config.yaml
hidden_size: 448
routed_scale: 1.0
rope_theta: 10000.0
parallel_block: false
init_mimetic: 0.7
final_lr_fraction: 0.02
max_seq_len: 1024
Below are experts of layer 7 (counted from 0) of a mixture-of-experts language model. Rows are named router (the router's row for the expert), gate (a neuron's input weights, with its number), up (a neuron's input weights, with its number), down (a neuron's output weights, with its number) and show model dimensions 0-111. Each number is 200 + 20 x the weight over its row's rms, rounded and kept within 0 to 999.
After each expert's rows: "comes before" lists some tokens at least twice as common just after its tokens as in all text; "gets" lists some tokens that make up at least twice as much of what it gets as of all text. This comes from a sample of Wikipedia text that the model never trained on. Tokens count by the router's weight.

# expert 41
router,150,198,213,196,226,206,208,186,172,159,196,228,190,217,186,179,221,223,188,193,232,175,220,130,209,194,182,201,200,226,195,219,216,170,144,193,186,221,183,200,209,191,215,187,206,177,185,190,172,194,178,168,173,182,223,221,251,227,201,224,213,196,211,198,163,205,206,165,193,220,183,224,199,179,244,234,184,217,182,221,203,194,214,148,185,236,200,189,206,221,196,179,211,191,187,189,190,180,175,194,177,202,179,197,201,211,194,170,222,240,176,180
gate4,218,205,204,206,206,190,213,179,206,208,192,211,154,206,232,170,209,221,171,221,203,181,195,211,211,208,190,217,200,211,193,236,202,193,213,210,197,192,228,203,220,180,259,192,196,234,206,181,185,213,230,197,215,198,193,180,248,230,233,216,222,217,226,210,198,192,213,207,161,191,195,204,179,221,168,198,187,185,215,200,202,180,189,206,189,219,184,192,188,179,159,208,184,205,206,219,221,208,206,211,227,215,151,198,188,191,212,185,209,186,195,176
up4,190,195,221,178,234,191,195,180,221,169,179,189,193,217,207,190,177,186,197,188,230,196,218,198,216,172,188,186,168,214,203,202,193,171,220,205,225,195,201,211,189,195,206,214,221,177,178,154,201,222,200,203,196,211,174,229,228,168,211,213,206,196,209,200,185,238,221,191,210,191,152,229,197,177,210,227,238,206,201,190,192,207,219,218,215,216,204,231,195,207,178,203,220,185,206,224,189,158,189,234,190,209,216,202,192,213,166,201,206,201,192,225
down4,159,228,219,232,218,209,194,204,189,185,217,233,180,190,203,218,156,190,198,195,230,181,182,184,172,191,174,212,207,190,200,176,203,198,162,184,157,210,229,232,193,148,227,224,226,174,190,200,185,177,207,221,211,232,220,196,217,214,199,171,202,151,198,189,211,195,194,228,176,206,199,205,237,222,225,224,205,193,177,234,196,228,188,193,230,177,170,189,217,221,186,197,214,183,176,154,208,184,166,216,192,166,191,185,197,185,195,219,217,202,183,188
comes before: " ", " The", " \"", " A", "00", " K"
gets: ":", " |", "-", "|", " \"", "==="

# expert 10
router,165,157,190,177,207,202,197,224,190,209,221,226,183,209,195,177,206,199,187,201,186,180,211,168,223,191,177,195,166,199,190,197,176,188,190,198,203,194,134,174,208,219,191,188,194,191,194,241,191,218,217,159,189,214,214,227,204,207,217,193,197,206,212,201,185,201,190,183,199,222,204,201,178,203,215,215,187,228,211,182,172,179,216,193,188,222,176,198,169,199,230,185,214,180,146,200,203,179,168,153,189,206,214,192,209,190,183,159,197,208,182,195
gate3,189,240,216,212,186,215,201,240,208,206,195,223,184,197,235,185,217,221,183,224,212,184,209,195,210,207,213,174,161,167,223,214,186,171,234,173,180,196,181,218,173,204,196,174,210,181,190,173,226,234,199,202,233,230,208,204,198,185,163,235,175,218,188,178,194,178,208,196,218,217,187,194,179,217,215,214,154,167,199,200,214,198,204,188,172,229,186,198,180,186,217,187,234,178,215,198,168,155,211,178,181,201,255,224,209,195,204,214,191,150,218,208
up3,170,238,216,177,204,184,230,189,188,172,199,219,200,175,205,182,225,200,202,207,190,215,181,205,166,207,223,191,172,177,193,189,212,178,195,207,195,188,213,234,172,207,145,247,221,205,206,212,168,155,179,202,233,214,208,167,193,192,213,203,216,184,178,203,210,187,178,224,204,204,203,173,202,204,180,168,192,229,198,221,180,207,190,187,214,210,199,210,205,204,215,212,213,186,188,177,198,197,199,206,193,212,207,222,203,203,210,184,228,201,173,191
down3,195,191,188,189,230,177,152,206,181,230,188,196,215,222,191,209,149,218,203,215,229,189,211,194,216,187,192,226,210,192,179,248,173,202,193,217,214,215,220,202,161,180,195,184,217,220,233,189,170,217,196,202,189,197,213,184,179,197,211,210,205,180,222,229,189,207,156,178,191,240,207,213,211,183,231,173,192,213,169,212,203,219,192,221,147,196,220,205,197,215,223,191,213,234,189,209,191,189,168,218,184,194,213,199,153,209,190,197,193,190,202,174
comes before: "6", "2", "0", "4", "3", "1"
gets: "201", " (", "200", " ", "–", "202"

# expert 43
router,175,189,167,160,194,223,198,215,190,192,215,230,196,237,195,211,194,209,213,183,218,185,209,180,198,199,211,186,182,193,184,223,166,192,177,200,204,192,145,153,211,219,230,167,181,188,200,218,198,226,199,192,200,185,210,220,207,217,195,197,170,206,207,185,203,194,158,208,188,183,182,206,204,187,210,191,219,242,197,182,197,171,204,211,177,214,214,175,184,223,214,206,199,181,176,187,184,194,177,184,185,218,212,209,198,210,198,204,222,218,177,190
gate3,189,202,205,198,204,204,239,181,191,190,185,174,190,203,193,162,191,191,228,217,213,226,211,204,197,216,199,187,163,176,211,223,208,183,200,254,183,199,176,196,202,202,207,201,202,231,185,208,187,237,213,202,185,192,208,200,187,202,223,216,171,245,213,198,203,216,176,208,198,193,198,197,214,215,200,171,167,216,211,205,170,211,210,197,190,195,198,183,203,216,256,217,208,193,174,204,196,221,208,218,174,207,137,217,201,181,195,184,198,210,210,234
up3,155,183,174,212,168,219,188,205,191,188,201,210,168,185,212,214,217,201,207,211,185,202,201,195,219,210,165,189,201,206,204,184,179,226,173,218,218,186,155,162,212,214,191,189,188,192,174,184,207,202,203,172,172,240,233,199,180,200,213,193,251,190,196,206,181,183,196,214,192,190,170,205,221,215,198,189,219,209,233,220,193,210,144,212,192,226,214,201,175,177,179,224,188,171,200,195,215,185,191,166,227,181,201,221,222,214,196,217,222,210,220,195
down3,242,173,227,180,230,202,208,217,216,192,197,180,181,200,189,206,206,205,194,177,183,181,206,190,198,204,210,218,188,198,174,214,190,186,227,179,225,205,191,230,183,183,222,228,201,160,187,211,222,189,205,184,168,229,199,169,235,169,203,192,182,177,194,177,165,170,224,197,204,201,176,167,189,189,228,162,173,187,208,176,156,207,228,214,174,219,187,209,218,191,227,178,217,203,199,190,229,219,166,227,233,209,202,180,195,219,208,203,182,176,213,215
comes before: " ", "201", "200", "202", "000", "199"
gets: " ", ",", ".", " July", " October", "–"

# expert 17
router,164,200,181,181,192,206,233,212,182,196,197,204,177,206,212,225,209,180,209,206,215,173,210,154,200,228,186,186,186,192,169,219,203,166,169,210,171,204,178,206,234,237,202,178,173,163,170,177,202,219,231,162,195,166,195,213,219,190,224,186,211,185,212,206,194,191,173,201,194,218,177,218,197,177,233,193,190,207,199,211,200,178,234,164,196,230,220,198,200,215,238,238,201,190,189,194,203,194,170,148,169,243,258,171,227,211,180,206,208,217,169,206
gate0,217,177,188,231,223,227,164,242,193,208,174,210,206,222,203,219,179,191,156,202,193,196,198,179,218,257,223,173,197,190,168,212,220,192,181,190,221,202,210,198,227,184,188,181,198,174,194,217,205,194,188,210,215,169,236,234,201,174,222,171,194,169,212,196,210,210,204,209,187,205,182,199,195,180,178,178,211,179,219,185,215,185,272,195,179,233,197,208,201,175,187,223,199,179,182,258,220,226,227,220,197,188,198,191,231,184,191,176,219,171,175,214
up0,180,238,214,203,211,178,209,214,229,188,210,171,166,200,189,203,210,209,207,202,213,193,184,204,191,200,227,183,206,203,207,209,188,206,202,196,249,191,200,195,222,218,189,190,197,205,179,214,184,195,190,174,155,226,149,184,180,211,215,222,187,244,199,234,205,201,223,161,202,223,194,205,197,194,199,204,187,222,220,216,167,211,188,179,197,203,194,195,226,206,175,175,201,191,194,209,206,155,228,195,230,234,212,214,182,203,165,196,211,200,209,207
down0,209,190,212,201,186,166,212,188,240,226,193,221,199,220,190,130,184,229,227,206,171,229,211,179,159,171,207,194,178,180,196,214,193,232,199,211,210,210,205,198,183,225,221,205,191,241,230,200,167,193,194,198,191,200,218,186,176,211,198,221,194,199,191,222,166,192,192,183,196,202,188,200,204,202,172,252,200,202,202,196,208,180,219,234,165,193,182,169,191,203,191,197,193,180,175,207,172,232,185,177,207,171,234,192,225,187,199,195,214,236,202,202
comes before: ",", " |", "–", ")\n", ")", "\n"
gets: "0", "5", "9", "4", "8", "6"

# expert 48
router,152,188,187,185,227,188,214,215,183,170,206,196,190,224,179,197,214,220,199,175,180,198,198,193,210,208,212,161,189,224,189,220,180,202,194,222,188,187,208,184,195,194,198,185,223,198,184,190,183,232,243,154,211,201,246,218,216,205,206,217,191,191,237,187,195,211,189,205,183,207,190,207,189,192,241,158,199,231,192,179,170,203,193,190,165,218,211,200,197,204,224,202,199,178,170,203,209,203,160,192,142,234,199,170,185,207,185,171,223,237,190,171
gate0,190,197,203,196,204,174,217,208,239,207,244,200,240,203,155,229,188,186,213,227,176,203,202,188,167,226,196,187,197,212,189,182,206,180,168,200,184,177,189,192,188,184,174,201,183,213,244,213,162,203,217,208,217,205,220,209,192,181,196,209,175,210,235,159,211,231,219,193,208,206,198,196,209,208,194,200,196,156,242,162,205,219,191,183,202,221,176,178,198,213,265,189,209,205,233,199,188,209,182,204,208,191,197,186,193,223,212,207,204,207,172,194
up0,174,169,210,189,199,223,210,203,192,194,216,192,201,215,208,200,187,180,228,225,181,183,182,190,158,213,205,146,206,194,227,186,190,225,209,183,206,198,215,212,160,171,215,177,211,193,204,220,204,188,231,181,220,168,210,197,184,207,203,206,194,207,220,196,183,231,216,219,211,240,199,216,162,178,197,196,223,166,155,161,221,194,180,209,217,219,228,225,190,182,173,241,207,256,189,207,183,196,215,208,186,204,189,189,239,225,206,184,208,173,185,184
down0,215,200,173,195,195,209,161,190,187,202,218,207,164,219,193,204,206,225,194,205,224,195,178,183,195,213,194,226,202,191,180,191,184,205,182,202,206,214,217,196,191,190,220,219,180,196,195,225,223,195,188,151,209,199,157,188,198,237,227,198,205,177,202,234,197,219,174,217,237,170,202,214,221,209,168,221,208,211,185,219,215,234,217,217,172,241,245,213,214,210,215,233,204,160,181,170,195,209,185,207,206,214,193,218,163,197,234,225,215,185,196,225
comes before: " the", " be", " a", " it", " to", " have"
gets: " to", " not", " for", " that", " of", " from"

# expert 2
router,181,207,172,171,213,189,204,221,182,200,203,220,211,224,169,192,209,218,202,188,175,196,188,174,211,205,203,201,174,203,160,220,191,198,191,220,174,203,189,197,197,214,196,192,204,192,185,183,164,213,204,179,193,171,228,208,208,195,220,214,185,178,180,201,199,188,187,181,202,196,207,207,201,174,215,189,189,219,218,188,180,173,202,185,176,215,143,171,180,203,236,220,202,180,196,183,181,177,165,152,192,180,226,204,199,217,175,166,200,192,200,177
gate3,212,202,196,181,223,184,219,168,217,200,199,220,180,221,182,214,192,196,194,202,196,184,165,154,183,197,208,176,188,188,183,199,176,195,186,199,209,176,219,224,194,205,200,187,150,175,178,231,169,207,188,186,204,183,171,200,203,212,164,177,183,202,185,161,152,173,230,166,180,196,175,186,222,241,198,218,198,189,220,214,200,208,196,206,203,243,192,156,211,194,210,170,197,213,178,239,158,172,193,205,220,197,215,232,152,185,204,233,161,167,209,211
up3,231,209,189,197,193,182,186,233,209,200,185,200,188,197,207,185,172,204,216,169,225,185,211,230,193,189,189,211,187,192,201,202,215,192,169,204,182,199,173,206,216,194,160,239,207,205,215,199,195,234,214,200,217,232,180,193,187,185,194,216,215,196,244,194,233,184,212,170,209,197,147,180,241,191,220,181,194,232,230,169,153,210,216,174,199,172,208,237,175,218,216,216,223,227,223,180,144,207,187,213,184,157,202,219,227,193,169,217,166,185,193,202
down3,205,172,207,230,203,222,223,172,203,221,185,194,202,195,230,196,209,170,200,228,207,168,199,168,191,181,167,186,240,210,188,223,201,223,213,207,241,204,208,229,183,210,189,174,203,211,207,198,189,190,231,153,177,199,209,142,219,201,186,162,200,227,192,223,181,175,214,183,206,216,233,213,210,223,173,202,201,218,191,174,178,216,172,187,177,223,168,199,229,159,218,181,193,208,164,223,197,218,197,187,190,206,206,224,204,192,229,230,178,207,169,171
comes before: ".", " |", "–", ",", "th", " |\n"
gets: "1", "2", "3", "0", "6", "4"

# expert 29
router,191,200,163,179,202,192,202,207,188,201,209,215,171,220,201,201,207,195,230,189,185,214,220,181,231,178,195,168,188,222,191,210,193,204,160,208,154,167,189,191,183,204,191,185,184,180,192,203,185,192,227,207,168,156,217,188,215,225,192,215,156,156,223,180,189,200,176,206,205,207,195,224,205,179,223,191,187,187,229,177,199,187,213,205,177,229,208,185,182,192,231,199,215,165,187,191,183,185,196,185,188,223,220,190,229,184,157,206,229,218,174,180
gate4,217,216,215,187,199,160,146,232,211,197,209,217,199,176,218,216,208,186,194,214,185,194,188,215,190,193,158,217,183,208,175,195,161,187,210,191,204,162,217,234,197,185,230,174,246,216,214,200,167,174,188,184,229,205,204,210,193,210,206,213,201,190,220,210,196,197,200,195,178,226,167,211,191,191,218,193,195,216,182,220,190,212,183,222,192,192,214,201,204,160,183,221,221,199,202,185,224,171,204,183,198,215,222,228,181,222,207,210,205,176,201,201
up4,181,180,178,172,180,202,192,199,211,204,208,215,189,204,234,243,200,212,232,194,199,203,229,201,209,165,187,232,232,191,218,219,203,185,233,182,213,198,209,174,190,176,174,211,201,167,212,191,169,173,227,199,214,215,191,191,204,248,202,218,191,198,203,214,191,219,211,184,200,217,194,216,224,202,194,198,230,164,217,220,212,175,169,175,180,160,168,194,217,201,189,158,210,214,224,187,175,202,192,182,205,214,210,226,224,221,246,219,208,260,196,213
down4,245,194,139,219,224,214,202,211,222,194,180,212,188,185,216,231,200,223,207,203,209,211,194,205,178,173,206,228,184,189,199,219,197,224,210,223,214,181,210,211,215,201,202,181,193,192,216,193,199,177,193,209,214,200,205,213,207,183,205,166,217,184,183,199,192,209,244,188,183,193,180,211,195,173,175,177,209,233,208,183,192,192,205,196,240,225,179,177,199,207,222,233,178,193,187,207,198,186,225,211,192,227,203,216,194,254,207,217,197,204,209,200
comes before: " the", " a", " his", " an", " their", " to"
gets: " the", " at", " on", " of", " in", " was"